python train.py --n_experts=32 --d_expert=112 --d_shared_expert=192 --n_empty_slots=4 --balance_loss=0.00329 --balance_bias=false --router_cosine_scale=14.0 --learning_rate=0.00123 --beta2=0.95 --dataset="wikipedia_en"
Below are experts of layer 2 (counted from 0) of a mixture-of-experts language model. Rows are named router (the router's row for the expert), down (a neuron's output weights, with its number) and show model dimensions 192-383. Each number is 128 + 24 x the weight over its row's rms, rounded and kept within 0 to 255. Numbers have three digits each.
Before each expert's rows: a language model's description of what the expert responds to. This comes from a sample of Wikipedia text that the model never trained on.

# expert 13
Periods and colons ending sentences or citations, including )., ". and decimal points inside numbers.
router:104138149148107149114166124157149104145135171139142115119140127107125119167163126129124128128115099085119162125098108121130100146145091123135143171128113087069111126181175130113165118130136109097138138099131144138156133143141133064129115131113151201132103116126150153130145121116127139123137100141065133106130165146079162124127095100185117155134156132162091115137157101104124131096147146109168130147151105136117168115125100175142117096159128108122100092125101132134092075128121107153123135110098147144123122114148184187123085136111138115152142090090114107074125156121109130145
down0:112122151129134137129155116123113119110148136145139148118132111141102135139112148122109088136117102151117142120144153184131092137081138128110191111147121130086130143140123151102072125148133161095119136153129091114109104108077100144127128163094126158130107159114136122160206136142117125125131147119109137123148097132126146164107156082076117118162092092089107134111129122141120110135117159157113128088119078184147162136134140134148133164118126132146128125129166120112105113125068159093083103095150127132142114137204110166145133111089099156149142140089121139148081118110127135128
down1:122144097136117114079115142105117161090137126113151104137144111128103134158125156094109153135170059148131144188124124170125153130106115140106091133074118065160140110123115100171111184139116133114132117100135151115135104102136110117187128161116113131187142094112144143137121115116120158086155135132136074168117151159121123140111094131121090122117105121111118139144136110110155121145153160144086138125128086143090083137069091117201113113090145155085124155177131146169134132126154155110151170130165093127124113136120081105149164105119128173109117113129115119115159119150113128153
down2:154128139133097102126131137121087128136135118111144117160183107151121139142144087142108131122149115137139173071117107112174118097151161118089120167088132124121146118161124114126154120144100117128115123130115135147090086168145127129153122114130100109117124143120097136183141163096126101122161096088143130082105126142087116129138142113124142129085143151138070125144128129142100165096129123143113132101150102084095148092100138132110137125114113188114119142131115148113164111153166125126134182163130145056162106125157093120131097144111141108142099155119147121122124107124135134125
down3:126108118143132157120103105094123132118141168110133123122137181107122116158155097144126083162120143146124108132115179124128130093115122134121120114175117127111105110135144123100156124153145122097144101110086101135116105151120130149122108115091124158172138129112147136144127146150132144147127137143100120128109122141131159117128132169130126154157095150120139148148125080162098172117139158121145105110148087109173137146154136191103133114120142080134208129130163089094166114128151139112167098115134121174124130149192147133126090142109079101133116139085164153091187181114146154163
down4:080111130083130146147067131109114095136161133166106086103143152146086101086176100169126165140097155123125129119110121119078093118106149134108110105164093098083131123126082128124110129148104111126133167099102112151156169091117141128138113108130151179091108099129122127147123174135137110161116135128108180100139149123199147157138130131132102125130152108136130145124122150143170118128107118145070108110126127111125143133135103145125147105153149132168171138145142121138102112132128106162136112122069152156155139131166113137122095105148114127159129122105158153172148113110123138126
down5:142158143147155130144121095117177096124119143161146135123107146075181174150160105114140125186120085153148141156120120151161141049127147120118131063153126112120129128098117158131114107126131141092134102163132127084141165137082085100149125118114142181075147103123148160093129112127127162100113110145086134138127140117117150110136098129115089111132136150111086155101161101147111164174139159120121101129101106163092143129146111110151157131155190081173120140149148076099123143125122108121117111094141142131121144158093111134148144140162110142136145126113119117175112134167174132135
down6:096131107089087150090090156138117163120081099104163109121128134142143104154119116118109132118122127120093175110135074151114132174078139134116095110129191152124141202107115108140148130124111100185124159127136133132103142111125128118153098131104150146177095135126125141117108182127112150152173119117126128106150114125146105123129160143110136114170148107090162097125127108146161157171146115142125133126107132114104159159108137078087133124143113118104155086127161131118162064107149152144181144132146113088121116147145125155123093133084119131143082105134139122116144127130129122151
down7:133121140097110122118104145107138150151137116142135190146117141108144143086131130077169139123137183139111151102150113119121121124064130126142124097169147119113151114132123104146092107104143136127122149167086151111134142110183066160136111131140129121153151133128145147121109125116105086198110135075177157120053123094131118161150126118086122084117145101151144149146075137107115121120126130131142159109136139120072152131124104112100159103086086115163127141145145132095153132135120157126153130141157101106133130114129121121140141123139110139133082122119141141091118168147114145108
down8:116169165145132142164102094118146118108135144141099151122072108106106110125137156159161110089121144113120136180136138141118125119172150097113131077151095146174106098119180129125129117152129103106134155142143108121144090154117119136136144137126127146088137136181129170095170147121103128130126169136136124113124129122074096155165118132152109161146101119112145095098146072151104125124096135114136148159112113090173134095110185148151122141128074167082119120128132142163083120157139118144098091138103162166148114120168119118161111122141127114142160118098179114113107114137151114102
down9:162112165127121135115110138155104119124139138092120148150136093098141115112148116147145109132167112137151133129098132144132104131144114138172121097103156117128134133136133098121135182154145088106112123079139084122136087121149137139081140103149129122079124133155160097163144131169132131134100125145138150110136124081123134098135116109123098138134139126155155133120131161135100118123130110117149169090166097164141203124135148166126098133107157125133108125149123115124155130102122149152112124115134082118158116125112110158083161120145082102118106130128172172086109127119100123131
down10:130149131135120090138106169182132116121098113146168129114102089119124145124141158136174147110135144160143147105149102106188088138079119065128112127115165148157151139126116122119150122143057090118143107139117145096120113137135125096132139108115100116128111119110131127124126088083087140144050150115112108149143155127097129126191119127128098152162156151168133124109148123172186160150156115108173097153136122080126119135141162083099120110107108114111160122120102144072125150128167149133120185151124137124129078172099122096121139143119097105112120129152116172114164081124116131137
down11:131122160108093125123135132158129146140139111091116154105121135177135099125120147147107118051142167096108103148100112126128150160139143133117148101134154159132144151126163120126140101133134124116136174187139124152120118115133115124137079136118152118158131166135127153121128171138106093150166147140114140154156141105095120135144146119162125141134108117136081142083117120116169116160106097141138144132125159173140120128137115109123140180126145143109119136100192142125116085140109106131160159140103142119129174123146160141152126141112144138162129137129150091127150155116114127135
down12:123152155154093133080101098145147126165161132126184129102104127135130111105088137142167145100125152130136129111090123129128158088136103073124117101152178113082126116119120140096148122172093167140164127184129090145129093122123149090117165169128085123174145102125154161134162116095102089150155157137130121143101157149121135112186107097145123127147128134096133124118118128141178123118131123137180112123160089157162148113134119124129160120120105087145098138085148094095115137127153128145137134132125109137128137147158163121114101152123129123132096133117176154117158179160118121134
down13:099150118125102135133109145135123122146113078110121135129161120154130088136120110115094132079106176104080103117122119130138147145141144132129150094143131122102115147124150123127147103136144082135137145157122123129124135097101092086126135075109145151115146143098107167146140152134169100142162114099102146088178145122129121143115116158137119140109090120167106132115144138139133141176116118145122115137112154113112135131107119093143142138145146135133108153142152099137119061188095064144160119140101156132128163100160129117123111096128156148155127127141163103156157138124133135104
down14:119105108088136134137148149103093103128115110102128123103133080109143145147174151138136118149149140091122116132125121088144151089155125084101108123133084139152148147132160097062142142152129105134106191078079117101119163126153152080123071128128176146118094130145153134098124128133145119102118136153143162145128145087085157122144109118136143129117099089106104137128116073162102131104112123089103128123155124122091111158100096162121155113105133150114127152146109163153189103120148112124135126154134147139112114141107102142086132097132133096146094095156106148162103109100151150138